Experts of a small language model.
Size: 14 layers, width 192, vocabulary 2048, 27.7M parameters.
Below are experts of layer 3 (counted from 0) of a mixture-of-experts language model. Rows are named router (the router's row for the expert), gate (a neuron's input weights, with its number), up (a neuron's input weights, with its number) and show model dimensions 96-191. Each number is 500 + 25 x the weight over its row's rms, rounded and kept within 0 to 999. Numbers have three digits each.
After each expert's rows: a language model's description of what the expert responds to; "comes after" lists some tokens at least twice as common just before its tokens as in all text. This comes from a sample of Wikipedia text that the model never trained on. Tokens count by the router's weight.

# expert 21
router:490525549519482517461506498474514438520446523535484524487536518480469470481493487509502516484541519510490459499489509501525502498526516475523497507462487505512523510470523507520465517490460470493528523488481495474528472514502465519497494499486511484550499458461461526488515508496480498479
gate4:483491481546515539544510496479508479486456484461502504531469529495510463473533545488506468528494535514497457522510496499512528530490512496498523566485511478522480537508476471474522489455518531487509471551498489485458542520518492521439488516501521467492504482515539465469460503513528493452
up4:515491483487516522478513491498484508484430497493480525503442470507488483491505509498534478509495498487508485506525503500510489469546513475461500465527443464508441569488521522478558494507511538487475493503489494484471514498524521499455481462523529530522528440547488527495514512539501516462
gate5:434552566483499493503485515534478512517508450522464529512504501475489525496504484516517510502509476462458530488522481509501515478530512504506479492506535528513523479513545532508497498505497496517473502479510485475526495486496465483470512510530517496496538452475507528496518509488496512504
up5:480516502514444492438558531484482462496475484553483513508503544472466535489507469523515482479489514482581480479459496507504503500471500501490515478482496533467515491493477485481459487507492504506455517461507517502491519526503462530484538514535500502542480513499540470520540479503462480518
gate6:499456485546518458524512515522532523514492473489461479504506519461501471457527510512506489521493448494551583484498519492535437499486508501475501501496502462467529536515485479529461515470488469514517495472484473463456518486472509494528474501468543494505490506486442504490509470528467500473
up6:535500504526514469511478515498547563563526522497495515481536486513506480501517492497508457543489508517478478510507491504498496518533518480458527462539522525483531442521537539511490500540467454507522519494462512498482454497459539524487461515497487476524494478511505502484495454468488506544
gate7:533512520499533495460525494466502426534527505494472489533497488481523465453484539507519493501529467501474555478474494473515516516515527507503508510471504520529483492523489478503529517481456477487583528505450500492525503474477522475488450498476498480553493473504479528487517502524498543496
up7:508574480494523512507520493495506496452524510466464478483470521529485498522495494512481500505495471520502473491491484498540444539491486502498491536529527517487497510482530526490520513504488503530502490517479494428544504468529446505508508535461497448490526471461455522473493524496496506504
gate8:517534460501489493534483539530510506468486491499471513537490512514470530459532488490456497475461513505504536502476510485520470514536525533537496506478501466463509504517527506550511480533551470480533507476498457449517517466500540534510518501478470525483515498520486525494480504490491495500
up8:536510497465495489483488491506470506507485491476528520547495485501485512502514468483529502546482479514522504513546534503543519481445484510487484542511534485501489536473427553469507520521483468467451542527495521485484532487496461526491525507481523486480538472489469461478543542482519510476
It responds to: Inner pieces of foreign names and longer words, including diacritic letters ć, ñ, ș, e.g. Sevente-ent-h, Isra-el-i, Al-De-ay-ea, Lovel-ace.
comes after: "e", "re", "o", "ri", "ro", "i"

# expert 7
router:480523528533471528480483523488472463528471508523497539481523529508461485477481506486475542478499528523466477512494516465518486502518533471500529533460474495532530507515518508527472492464481482461518509495469518466514488498485468516478521468506515494534521456489494523483519505483450464473
gate11:476543509537475522505500542463469482494522514528496566478536516481517473465518481475500508467477511508476464512499527484481517535498542436506518485542497473470519489520492490510509547461469465475494530523449501453521508494501520485499484490508507481549547473485508521471539475511464443526
up11:488469490583524469501507480451523475520511490468495490526503482530500509486462452529492528478517530488461476520477477509513493483516492479482524506508518545491490462471503518472517519490535486498556483467516513496505502522494485519534484536511469463456512529510531514497469487519504460487
gate12:504506533492479490493526527495510488481475501459487505521529525524461461466461557482511546542498491525517533531516503453506452504441497474527496507497463466495529530522509515528506519520468462475536502492509504513504471514493474497515490475475519516562531501473482509477530500543479518495
up12:558505503533504502481464496468479526508523491449465507543493504517469460523511494521479516465530500491472503497533464528506521488524509504498499485491439541510527501481518525528490467463475506497497495541507523510520473515522479558528515511489496520496494512502470450492493490504475581485
gate13:459534520492527531508524528475506495454492465574528485536447455526525501506491519503462522482540533485514529528519525483451472519512518482524519464528501521488501499496500513492513487466470428492520534494502539466494526455516472488468499488483490497507538528490535505501524482516488536487
up13:473545475488529487497493500500469473499478521484461502514505535506467466506526502476518531543466510492514512524443500516503476482529547518474514463538507498479502526543489523485513487496494500482514495472525518478526511526521447515510482505482515497483541509487531501540542502505486512469
gate14:503535489513502512484485502502523467478507505509526491520519503473492480477489486528525536508515503476489463472516521543498470497531537492527479465536511552437498520492504504474501480493499499530519518496520498514506505464503487525505519447505528501495510507464502528481524478479488507479
up14:505519518466511507480511528541485480530503433490488478502505488512545515519465468518496498473513472513511469496494446520469449482506478478528484491481551518526519501495526505503530530479488498491504472525468469513483518510526500515508497469496479478512467508498578526476497492502509536513
gate15:519545483532496482474505518514486492490493463433471496565511542540499482482482523517548499471516462515509515499505506546545495532490493482505501467508521483514474516534527499535486489500499513487506498478483484527526487544517488476440498453508473499501546486529517491483495538499522508489
up15:490463475480536515482502509536513514531450523509521532577503460504489509490502517489538502498463459462526510514494479502520497527508510502530485530524473501475526493463479507468496486486494469501511513513501462502491503484505508506488511473522509492525469489524502458495515496529502519522
It responds to: Digits within years and table codes, commas and table cells, plus Chinese or Japanese characters in artwork titles, e.g. 紙本墨画, D3-7-4.
comes after: "2", " ", "1", "5", "–", "3"

# expert 6
router:443489530525500496489479542498493448530506486514518533503545491531490475470464507477447517463525492546452491503461509481522485513508498482513498523455485490523543493539528486522509492505481447454495512482477546487519481493493486526498534457502536476549486481469489531487508474497446461492
gate0:539497524505509489495484502503433495492469495530504505511485488474516502481534496536474490501449471493521488512509501500508517529489508493539483484501500505460467501510497578517515492500516494490520493483500484471486459497492521461529508470531491485495495509508512530507502475520529470471
up0:490475513512490516482507497482463535459530513476492490550515508478495498488467494451571514492516519527529470500499525515489446537568471537465492479491471445497478505494505485471452514488497531481474483554476468515501483487468539512478533462532444521496519452538485537484483480494506526494
gate1:498518527486485465452512526539499491550495452530489497504496564478505490478471474494474482518497496512497485496476538461489480482515490471488475490512510509490491484520493485517502500466478513515520544475536463492477463464517488508511446457496516510502542501496521483494501496479472508516
up1:443477491535481494536521489466523490537474503457488493483483462520492462507517494487471509465500526465466483481532536498529514522527536500485459468492515476497497517508532514518502425495494477467512454514475529478478488523501521497473548518523492495534514500465512492481456513464502469504
gate2:492482485574528491502497511437496520512515492537497472518491536507513465509521537487532511489444496465496500521488493516509519521496508529499527477494503462489459473498464500541505496489508507472521497546493483460453482492483485508488468530502494464491492509496491541497529508526507473453
up2:476495504482513495516484485471458518494519471497502525471484495497468472483441518434494549505506486509477509531534489527485467490463492497479499496458491530471460493518444478575483559490513475493527513520518543475535530552518469546491480442460493494486524528499541502498508496539519526494
gate3:475529507497482500509531506495518463525518512477513495491532496513526478495520506478514489459450500500498552484525537469535475502511528520481524499492510514542486554504493514516492498496529521503537483536498503517498512507527490508486519530487492481465522507494477474506512484477495504531
up3:492497506482465489511527519468472455521506466514531560455532538512565499491477505473472508502544519489509509473504523509500474478481496435475493482503498470488494511545514461505503498491505527484547475484505516499459470493521520490497512501518524512490468494470537555494483490498457453496
gate4:502483535472494506494509459525455520477524520510528502480511501492490537487490489536551516537499505514503489489505500485487531502484472483506522451492468481485463471481493544501504517483525498502470537524475502529483481531504536543537484488523507525495520492525501488492528475495508485522
up4:530507502505482522450520483502499512537504522526512549495460503540504493499483488516477492519474490518514518494543474507508465508497512497505505523523506521512489514495523482494510479521513541498523491483514506496480519490467486494507463483534512497506462490501501524497498515485487457497
It responds to: Second piece of words beginning with D or d (D-erg-view, D-av-id, d-istrict, d-ivision), plus list dashes and digits.
comes after: " D", " d", "d", " R", "D", "2"

# expert 4
router:459513529534473540438504511506507462527479485505489518502516514497490468463473509508482513485501534528471489494462531474504471486504532489514501527487476478532498528528512496547493473483477443446512522482470520478518503452466462509493513471482549485555525460477475527478515510520460497486
gate4:513513486456486463503495492506536470462523565536529472522535486469478531497512495540515509456508596514521497472477503466498518423483476501503511514517495481497515484477525509519511502469534467515482519497498495480463493497456511502433554522481503502452498475510513446509489487484465502517
up4:480479515484512518529533519475520486513502515502494512462480504461487486504475498501539488505509481458510480533464497537524475484492526481516536501516502504530491504519466503470435530499530510484522538527509512541460532542516510527461480512549495508481455533523523473541494530471488527510
gate5:464500491508463514488483498498507455457511523500513502453473535477501499506460495508479511478489557499483484574447534528515511500540475474517488469541525512513483490524528491491511496497485486508448506481479492535502540479470445517496515459455539473488508503498487461481486526498496473504
up5:503482518453492498471480530498517554486502515496497533497504508492491470488539513486494458532523524456555513463508500507452490500519480521468505494463475489477493502481498552532485521524515525519483500501496502483506475476460493516500516510503470484524506531483504541491527450501486544468
gate6:486496500479488527510495508512474476532493488507470511447522502492527515542459463507540509438502543461528487506495517524502462487514500513531471505510455494487504501560574505483506481471507460528483536507475468538540509498527444474503518501469503466529506504494469496492489535496495499555
up6:504493517508492532492469464542485502528465480499469532516508503501503499520506483494521514519481467533469464462509519503499489466497501494533480550490487520508460478546506505479491511477547533495504575510470450484547492516481512496529497510494499465481485525500497509485517499555449510503
gate7:454499499498478525540523557469476510515548496493514502487479523530538506497513463529509450538495537504468460519504527528505482508481511469535498494490502545510449453471505467491537518468488491470477513514496530505507503497468477497472485521504468531523493481521459496573512516508484470484
up7:437526511483483473540533500482528506531522503553464480470474441515492544528506473469520506522454532501508460527547511498510495518509520536533453471497507522480512506496439474496493550451500493500509490494481551509471473503492460489488466514541524527512499469497501528484522475487476479510
gate8:530522491472518505559519534525497511530496489474483469515448452522494498478500505533485492514509507460535469450510530470516492525506543522478496489494501499500485513487495480484498518527517532506490518485474477523478513558475539501554449442525484494519467484503507525526498474493492517527
up8:474512468518481549496520454508530496474495495495510485530460494552508517474482479506480527484508489496547525506496467529509526499500515529467450439540478516498539491504502478478430516529526489501472452511491496493507466516545491493535460491534479466496510475535501507492478519504502515496
It responds to: Line breaks, table pipes, heading marks and sentence-initial He or She, plus the in of "Links" after coordinates.
comes after: "\n", " L", "-", "|", " the", " of"

# expert 11
router:478503510510493554487494512479474466502458502530517521471533523532517479506478512482478543447541509503481472504489500471507497513527525488499507522466479446515510488494514476504485537495470472457506540481462491500474491516510484512468509431510507453544475471501487537463521517500464465486
gate4:471463468513457529494492498500486446494504504462500460491470546508475478465473506494501508532481475479494499513454487515494528472495497489509450464535525466480503476531491524534494512485504517528543491510499476480465467508522492486547493518466529469515542468452481515514500512562497501490
up4:509533517519468492522507482462489515544478486486477482481462500458493491438485468456500482471517487479499549496457462476518513467487544510492501491519575530494493496476542506546497484500508505491493509537484499485481517480526524496521488536449491494495490502503483450487518473518527468475
gate5:493469514519504487447499484506459492507488542503501513465477475510453527478493468513523485439503474500532506478471508442529501493528518518466529525527500518541486568530511495502511524513517505457514503511468511504506506522508478523505531482499492500512487521509481477446518499498495509525
up5:496486466521483506487495453502495533485504481446514496532504519494494461501533487495462494488513514517479536490494471511502466517518545517532497470532497527527523467519456473485510542531522486478487489474505498526507479525516490496489528501498466443509492518428501523499503487461536506517
gate6:487532506500545476486499561528490515485517482511512509494565473488505493471522470523528529478520495508503497487502517456475505495509525521520476520437502511484521550491505566521507455448487481478468469518527486474494516458483490516489481506518500598535533484511511546481498479489494487535
up6:505490525501486480498468510462486494517493526476479489546478510514503514503517536537500517489507540489514503534503537511517502510508450544573504521493495495496508496449460471547488524478472493514515464514479523525524505518497537480501467535460463472481530494525452507489481523486521509520
gate7:500486495521496504496536479487495477527497516505478484509521500506498456491500497459477494545530483489484456477450468499473501497507555547509508512458499421517509525515529474520485538531515464504487513541511517490497508522526459539486512555489491483499487456497507543539507497499470475470
up7:512533511518494507486475525534517528513469487433502535492511511495478521495502485524482491478491465519499481516499505519493500492464478546456501516497523521499476483486524518505471478481530502484481570520505519489510553477487540536524479489473498510507498482479532447485476460484501485513
gate8:506515486478516531467473519497473502482447477570531514465507465488505525499504484508512523464527534494503501511545432499498514475524515513487497501482453512533541517519541457489507546501514525541462491517500518481520523493528457457504496509502513489517460549464503474488504509528471543518
up8:504512505503522519500508490494492515504502486527518448492506486491519490502524516491549523490485523510490525483526499518481478519557505539482465480502480513495514475501433507518450459516496486500500489490464483487454451484521500530539542503507467462467526503543529498515523512508522506487
It responds to: Word-final pieces of names, places and common words, often after a w or similar, e.g. footw-ear, Southw-ark, Kend-rew, Jeff-erson, Alepp-o.
comes after: "w", " W", " w", "ut", "and", "k"

# expert 23
router:468535525529484515477485521481498493501474491528508542464550546516488485483489492505469542471529530504472457492483510493521495518543527467489495510427486526511518488493509483539485474478490463468527494499490513493518475507496493496476494478513502477533493494481473497503516538504450482458
gate4:481500507488494466460497458522494505512476506562512482458477492505485493497515504514539466483481497490505479503488538502533489474530517543481485507486524515502519505447482500516535431463514516512542501480509471506478495532535471491452491482513492485529514515412528476499537528509481541464
up4:418519510478475523531511513550534536488513475509452526459470467510519529500525505496505502519527498491512500495518522491504509507456509557489502481488508496483513487506484477554441457498480494457490485465500503488531484533487541505480508467526502509509486526476530482539504521493479481539
gate5:466484475485489511494511501500508509513499488520551562505455482497512524482478516504467505517501506512435463492516475504486445521513508446535527494518482507502516480522507515504480512490455480483515507516464526533489491519489509556517532521485526532565498526540522506475501495503478529515
up5:514478522512525464497524504504533520520496515468501506522481509506498502515530514491492477501504497518477567502504501515477557530510526501500525452503512523502492521524503494519483474537460451451499486522479495517531474532512509474468469445501476495535466482493450444493473535510483500512
gate6:489499502489479518529536503460465507468463467549518514512514543484551468519476529519550531523517446500474489500498523529515473507503527527490488483497450483473503539539513499504521562515503472482475497481479518501502516461526523544519478488487496482484516470489476536527519501519478493440
up6:447461485531486509518479537505501495527496484505511516477527533471441510509525489471473513511484541526499516496509535519515523497448492478456529477473494485502495487494482493469497493470504505485506499475511468493500582481489518486432509481530489512458486507472515509478507451511543441507
gate7:470488500567468489489485474529511494485496475502538527504552497497495511496524474521461489498514457489446487512502519405498493478535499550547465525492494479480517544488519475491490480533558489495508514509480475471533494478522486539489502504494534489472501500511512484499488527527483525500
up7:527498481516517461517523481464531467461466508466494476527481495494535468500434546501552501569478493504517558528506483481488503513516521483539477524518481479516492505507513511529500552504507479491509472513467534540483470507479519502510516500510494492498475499505479527500470482468476495521
gate8:496482461475508541498490460492537504500496519512514516478491477503486551535462528533510475424478470503542499557492447459498517511526473553522500541488506474488567546538505453495486503503492502501493540499485440475510495492533517527516477520547469475487503492482544519467486511507513459551
up8:458491510515475510491521503470506485504516496489501498539478513508461455481535488505508483564543534483478492490500503553527517481508540486473503455505476512505446533460505482497485525489498458514485513515513540527504483507537473494476459460502508513485511517544510496564547503458492531476
It responds to: Final -s after g-words and other name or word ends, plus digits in tables and formulas, e.g. Begg-s, gag-s, Cong-ress, Eng-land.
comes after: "g", "ag", "og", " ", " G", "eg"

# expert 1
router:481522526532471528478484522488470463527473506523497540482525530508459484477482506486476541476500527522469477509494517464517487500519536470498530535460474494533529505518518508527472489465482482462518507494469517466515490499484469515478523469505513493535521456489495522483520501483451464471
gate11:514497493483502492464495487496510469506491481494494493524502506524494524493529515500488513458515486521500504492496521484485524472532481484489507505507472459486548553543522458444499493462494460475492489555477520485535502548488549522480487525529493477548540467505485531479513484490489505477
up11:520470529476528439514473470531538530474500462490489518540540492495488487533502521504477478496537562496478472479525497487508512496480456523516537471492505572512503527534468462489466508492500483512492494523562497507535448495548512474487477484469485497505513420500477505533551528495504515516
gate12:474519464519480525522477533494505473488473457517488532509510504475532500484526496499483536481523541552461483517466476477471460513511532506513507525470444508528521504468527491531459496527450483472506527508474519462516508500474496496477484500550497444514474469453477509502473502529469493479
up12:510515530486488539441519500515493519473523530509477517483504486479455517501526529483495510470480503507498517476524481501471522483525514529512468497500488451464509507480466495547494478537551494512460504528485544509499473522492463503502501480531493513487441516538516444501501495516461489483
gate13:471531523505476499493474527481508517528474485504503562505479522499497492495513470481523523509507465456480537495515500486517480509521518482493532480515503421462549499502491508455518524446476508506474491526489483512484475531493500489496472500464514504529487484495467542490469482516501439499
up13:520471484515540452526508484499506512496511449537482493529498513473471492505562506523532474519537525486508518510460484465542505529510501517573506504472509525510488525533548515507500493504526487501500514484506442476515492558501481516500481513508506492514467502530481498496503508528502464502
gate14:468479534514491499493487519511477471522480490529499520495550519495490481468494530498484559490516506543461462519492519462505486515509528468495504490477480508503510529509500470500485541479477451458516543511487499443548493487484491520500534481502523500566519465488495484459510523538449466482
up14:479520515482485492478552479522522523551492506473482470525489490557492497487466479461527526479545422542503503525517495511497489507494515501473487513521507558501491473481466508549507486504476491464502464520504511510512473491496463485526491513456522503496443519485537485490448485471494493517
gate15:477503527494480519461475530489477479522478499511466534489532503520516510473475500504481568484519526527473510521477532480495494517526524490502516480450499491515525527470524485524492524500469470482517520505481505470523472506493494512492530460506501471544535469483478506460481514530436468502
up15:506495527488477472493466488497508475486443473485505470474494524475452536517503503518520490516485493537546516515455486500535501481521522541540479475536470518521544513506491479507491501489501490468499470464493465526491481535558528490494494482499479479549482488479516489497508511508545508510
It responds to: Digits inside years and vote counts, spaces and line breaks in lists and tables, and raw bytes of Vietnamese or Japanese script, e.g. 20|0|5, 18|5|3.
comes after: " |", "0", " ", "1", ";", "N"

# expert 8
router:483511524535479504464498528505482473537493505532481556484527513480474481468483498519491525481499518546490478478487520465512493497510535492507548535473478490528517508488503507512476489474484481463504532507475527476519487501500466536463526480493511498562519461505496515474508511500468466481
gate4:446486509506495472461523514496538491531530467492506516482511479512492487532461489540522490472510459501506509540547488490523545503521536485502468482504529520485466519571522473483477507492501489451513499472484505472491528455506513502489509469543501516508533508500543536496455442473484489518
up4:527536501511493493488482524507487457488495453528462501476496509509516528446506476480464494527465491479506530505474528500487582500514494476499535501507494497465449499485508484487517488460528548527522453496498493510492492514562478471500509526497536529523494492501523485483542553528480465468
gate5:505478499493489474521506486539452447487511468558528548487497523513485426477506511493487502498511491520515455498491506477505514457474479514497497498501520527463517492501510507514455495489528443515476513509487571500497498469504501474489534536522494517510518501485491526538544509529502506482
up5:457503458466494491499489450521532503488494448471541472543502522483494540431523501478453521527502503518526465504502484502499529509586499506459495490501468482486504485506514506507495491469527488505493510483461498522449513475465554465499528490468491493503514486489504543470452496496502450494
gate6:520496510482529490524486541457498488474548537558497491464509491564506488469510539487532501465509522472493476539443538506504523496509520501531545504496505468495527472478528498476504500450466486488505496494529491499506475527481490461503502528508532446535516497476488480510508492471492465494
up6:495502531509485478530480539459535507475508539532475551506474476549504484525487547498511457496527501497472492503521478494493477496543514492493509483500487495516515514531496441497505479473481498487508467496548514527524505500499507494446470503481485480473496497502457482461490486507481485531
gate7:513478544504461495500486534525464508551535510527528473501479490496471437529513519525512523511534544525494472489524485467487487471483516488545493455537498449505509484454462485487487530476548517501520499506535486455512444513501514545491545478502507497528524495463561526478475539534496486519
up7:449479467516536486540500532508495502523500513518474502490474481508533508513510506491491487543414476498496464476471485472518487503525470488492465461522487496498501502512507478488502481529445526506490509485508517499516517516501473494438516450500516479483524508466502475515494449458501480525
gate8:513512551476501485513491454497478512510491494483512495472542494514491518497493473496474519510518552498510475486512475513530517494489505531526516484489498516532487512455526487481524466484471501490447488514514520558511480476463494450479526485497493505506469514504498512487527511526506495557
up8:507529518520481474506514556486522540526522498511471465524492478458494509462548561553585470541523494448491474485492556502506473500495528473503498531500546515505507507505496502487543503495517488454498480510519492482497524482535491498539487479517504525521480479471477473486515520514492488501
It responds to: Inner and ending pieces of words (tent-at-ively, appar-at-us, New-s), month endings like uary, and line breaks in lists.
comes after: "1", " |", "ent", "id", "on", " mon"

# expert 17
router:469495518538483524455477523482476450506493464527478518500533498521464491445491507506474542473533493524473514509464537481490514503490495502475494525466478485514501523502533474530496511449465496460537525515483535469527476505486470514493512478491516488517500491463485512485518519468436463488
gate4:485522484547502486541517450502524499556538508498468498498545490513496512501490527538536478497494488532485508475491427533488439512489472511496532449498502487507523480511527499488509476511505501519518540502508544479505472491472480517515496501446482502490469484463526458497511517472498498502
up4:479487513530537487532509519454514507483481489473495472517487497500540490507510534451458472527489489544509513502494501515505528506492488494516460494466465499498497485491538529544549566504507483477552520502486495528486475491487474490520544538527509503554534490427437460497540503495468543561
gate5:471523456554534489483486540480468489515465488517522514484557506514509506477474508466496499474533476488508498495454476502517474470524511506532468478507505443482525520489536483473500505473452483507514500483523456502499510508544486489477548496504475472500491536518535492480511464482498454451
up5:536501542504515479451500470479536499481505503514489489521508509486483541549532521498527482505492499492505466477476540532543481511542480498444522471495478505485527510511520508460482543506514502473486489526505486551496452503514501537489478515521463505508482492511448483473497515506501522483
gate6:511469567531511500505524500451533519493528507532496483503487529486483501451527497491512469509501482485525518529489538487507471516494449444535493527457479524475499528509478474494538492518439470469488510524524489522523480478513460517520461482521488443507531535515522533489529480577508519495
up6:544511492463498490528495492532450509516563523511460545483483482454496458476523450499525496464505422540564509508517477432534508468486503491497539561506547469504507474487502502489478522521486508484491493527495499459540513503494488490499531514538520505480494508492518514518478522493492518519
gate7:487542506512474521500535493460486503544511497496500495496477516466521495499516479512539478520508449486470534499524526516498498465469489472472478477499484438534485480500495483509509476473564550492532504504501475502515493496482447519474506522480505495570521491506457471497502550501494481486
up7:504531488510489513548496509462492516479528464469484478513482463513513554515520520508507523449523501496478515518557547469487475532529512556487520507509505497492513506547481492540525471495562516516504519493494516497508491527498523491486503460475541522540484487497518499508490515502452456502
gate8:477535477469486516459472462487532480508491492447527512503537524522513538517518499522455512474466487526522471496490494526558496506541515466501525497490511531484549522530453515502480466502462466471519441453511554495513508498434502548471490455549512493505509509487480493477490478481515451496
up8:504465502502544489509508518518505485530487516500513492504530456497522481547502493482510495549527490521492504440484478503483478528479477503459497521491458505501495449448482452503552528548509470467496523512495531491479444513492520497541431505492478494503492503495554494508481485510487481556
It responds to: Suffix and final pieces of common words such as -ice, -ing, -ies, -ations, plus whole words like use, show, year, e.g. v-ice president.
comes after: " s", " S", " v", " l", " t", " r"

# expert 18
router:495526570514439493454488513517494457530474477489480534499519539487490497486467522487476524473511512533504480491502534492523487474527522469498516528488493475529525508515514525510487482473516470486538511482455495460491506497474479528498524473527524496554535449500488546423480510494468474485
gate0:498542506484479530471486461486508475503489509520474476457483505506507438515463509484478537506502489475483456505536506497538490453466514492507519483486499481474554510527502487497531494494504463565526509490509474453532470537490479491522488443511490494512521438509512461493465530487484496492
up0:485428452535497514468481503512520481519478504526519497506511534485521544501446535524463517472516483458506497520489476494506442483516468485539474524499503517525493462453481505545488530514504533467457495515498526574458525488473534494534448551515487486471474518483488507522507520488497498494
gate1:493495535495479472508537518496442488524483500520450460530490512521520470509514457499461478533502487511498499515495540496510520486483468462493470500494512443522474472520549522479523531528491500534509504477516508500509474489533484505489534455537533518533503518505532503451502465520463532509
up1:494497504481460556468467499521491458497516485488507505521523500508510517497469458493461507496516535516480474512480522487508542543498531540510466482505516523472503514460491516501455506485478475491488512511555502479539480499494493508516556478535498509554518486506484477505499473478513486532
gate2:495513533513584526502504453484514485459498529530486503472470501492490490478490512476514533516511481513516535497514498555482496548533497487510495523497483551514495498488502521515494476483504517497476458518474454533511541488503505495530466535471487524437466489524451526461508532518495519489
up2:500502502489508509509515499499476488486475488491482491564520471521523485461489502486491542482508475457495520451502455482494505508515494502475497535507522479501541486465514480562490468512546470483518482482513489451503475495507489499487510514462472521488568507542506525463468503520489517559
gate3:487474514488484504476525469479504471494468477514506502501502524487473486497447499502480505481533490486480518512493491527469522453499530479476486465529486485520478523510566487537493515448472542487548521524500506502438508494500497510449516513489483491473466474556433504482489498496534503521
up3:541510524482457505530503455502513537496479478505514525491480485479476504518485470515500510509502545490487510513438512495485493476488532552447531483471477507469536475509522476563491480488544521523532520473464525498489483468558536500502513440480514532483529455528463483476517487533501517526
gate4:512516489515474504530523486450496521464537526487530492503466513489517486507469512483462538540497512576530516508504498483505492539489532505514467531508472513481481494507473512512479480492520428503506496515467508522471553474483504529496517491468478540540520493524505542494541489521462538519
up4:483484534505567502535553504475448506511519516466473478495538531526476475527487505487516503506519469511493506473486481521515518485507514489521446521518496532493497461542489497515493507510511456550523470550472481518464517499489459539514514514530481539517465519512527579523547539526484504513
It responds to: Word-final pieces after stems ending in il, ir, ol, such as sil-ent, tal-ent-ed, Ox-ford, plus digits in coordinates and scores.
comes after: "il", "ir", "ol", "al", "'", "im"

# expert 14
router:477534528534479534474482509493462471527481503524504556481523532512466489480484504489478552473506539517469489520499515477518487496516525484494531533460468496536531508520516507522470488469488485460510501495466519473498487490497475517474524473511509498525528450502496520466524504468452448472
gate4:468495503504496503484495493508508542494547478508487527511471487518478497489502509487460506508536529538519500496552513466520548498478546549496492519489512456508473519546524504472539502457501491480528512498432487477526529522511494530492479495548471494498513478460488489492490483515470454517
up4:516505512523511485486483508534541508465543511503522533469502523501501499502444493488486463444477480488466533515479520518463533538523499482501495477482482518498519516466561538486472484512499536487521505519461471456474512501523473498512507477541465546535489521501484524508573560514457494515
gate5:478508496475436486458488498475499494515502484498504543481523505524466515454514498538514498452477512475451507522483547507487567467500468509484540482499481525501494460545506516519514494483496519511527471474520526473471489512505485447512490544494487506529495467525483485489525499508532414523
up5:514458474474540483511498531488485554502482491529506441485512479538501456520533521521530553536473539497508457458526480517496478531492505515499512501536509490486504527450498542488497462521467484521488457501497471473486475460508486515551498510490538479471527500471510509478502464522520479476
gate6:482493535535498489494486526480494450507489512514460504495534521501486457466499520491479523488472516565463478497467531476486520475497522463496519506442479497501555511533517517542503549486472439475534529525469506477480473530509476520485531481505500475549476497495474500481526514506469490517
up6:517461503519511559507495458495514502503493494509520494539509501530490490468505467520493537501448472472490504506478502508483443522527474504459488543468499494465511498467487553537535475529510482440505479474532495506466519480488540491509526522496464527510521499509489555495536500505508501486
gate7:475483502498510483473503508530467490504478500511487502485516510513512501451515457488508507463514546510494516493501492503494550485480498470493495470498477518506476472453579514521486467460522522489520492448474472484506483509494531530507518467476501526445529497538526496517510518510492416434
up7:500505503500482514515466487486478465544464498473512505524490495499473498518492524484511490530467529489481517499513509559509556518530505443481463462550493510487471492503470455521498536486522492506497522523524507523537504530502522494494505487469506498529521475520489493529549532523525512531
gate8:480463474493494543497482502494501481498507514491503521504515492471512540490488528500500534486521501521533530501538537480485458493504497509504531517489478524473467524487502532541485532536514470446504500494512527507462502462479463514534436513471492511477458513523553513491526458499499520509
up8:457487521567504475467508507494524462530525480514468480550507497479485503477484498538446477536521498562518495459469487505544506525481448526491480508517495474529502519499483521518519452478530490569509477452496509508479516472473499487526464517504527496481535475507515507486444476496537494438
It responds to: Digits inside numbers in tables (−40.5, 36.74) and pieces after roll or an initial letter (roll-er, s-kull, B-and).
comes after: " ", "l", "s", "0", " of", " ="

# expert 9
router:445499524521493489493498546491465490508496496554484508480553521518459470446476505487487527470502506511451468492481516459507507526512517475519519486455519510513489501535538495537512483502472475464521499510478516489519486501474483541466515491477533484511517494472469495490527539541466457485
gate0:497494490527478476455516503487500531477508552517451517511524511478512486526543473504435499498505498521494497509465501476522473470512508473503535521520501501520513502507502475482532464508444509484526508513481504518479515531507440492483454509501487496477496484492554528496522455492471490491
up0:519544506456499476471479494485502516471477508471491492473480453538560512547498510511508485544450473518473553508526466488540493507511520506509477493494509469489521514522485540495518498490532470466496550522512558525507507452505516497571472496493515453498491494493471533516500530517509500490
gate1:511479465492515513459542508456554514533516489483487489480494530510462505479519513498450472466518505504485528487478475468554549495513485522526472522462474529527512492494483490509503494481518496498506472506481482504535484526514546510533489523476543519526565521485486507450482465501465479532
up1:497486513495505537478538545535528490523516527534489523521524469488497534533515510514557538484493471478509521506456530501474487484505492510537505504486459508496504459554484459505501484516482497480539539520494507519468525484527499487445502468518467513476477505490476483549522497504485521496
gate2:478475496548505476472528546499513528519494493514513525451559506496480484501504484491444495462483523531507517489484525487493501520527558480518523494486492521491518496476503512466495485496511512506512495455529464536491495525520488471503485500520488521523480495505507523503476528505446457479
up2:568509496502488497491489405483482483508495494515541516531449490471514508493484505508489536513564477476481493549527503484486502476494503507494501502555500496496458491513486502506502530494487477474484479548478516484486519491477470537522526485504491475496499538478490492496572500510521487480
gate3:541524501529542481474561488490476476462530456474508490516503508446497454496467545490513462504518534514477524450463515524482477485440469522515487510523513503485509536464508510487530537507478511492453462491526448515495493504480507500505521555509514506537528479504496500534534528520531497500
up3:514510490502486489506499493488488500484510498475493493504494485563503551530502510482502488554510541492524478523525500539520490531513510468519469494550523546494494548449516510467504495528481507510458546510497566474503508485521496493490488503485511450511487511505505496506553511557495489453
gate4:521474542507494485507518517432440505485507514528527497465493489513527516520451510490479494489518508530492536525528499557529500531500513419526498502495523530502500504521521524491543467488492532497503532494503542513492502504517470490500502496478491517493538466434493528518555500487504505513
up4:500491472511492499509504496506454499476474496519516514461472494540518539474485469486531502500456472514466459484495498501544512489523534466489470487522492472465505499488439484483546496478516488500468568547520498501503470511495479468538527503516503464515503484543461520515532552516483529500
It responds to: Linking words such as by, after, when, until, following, that and against, plus word pieces after an initial capital letter, e.g. A-ike, F-ren-kie.
comes after: " F", " f", " A", " G", "A", "F"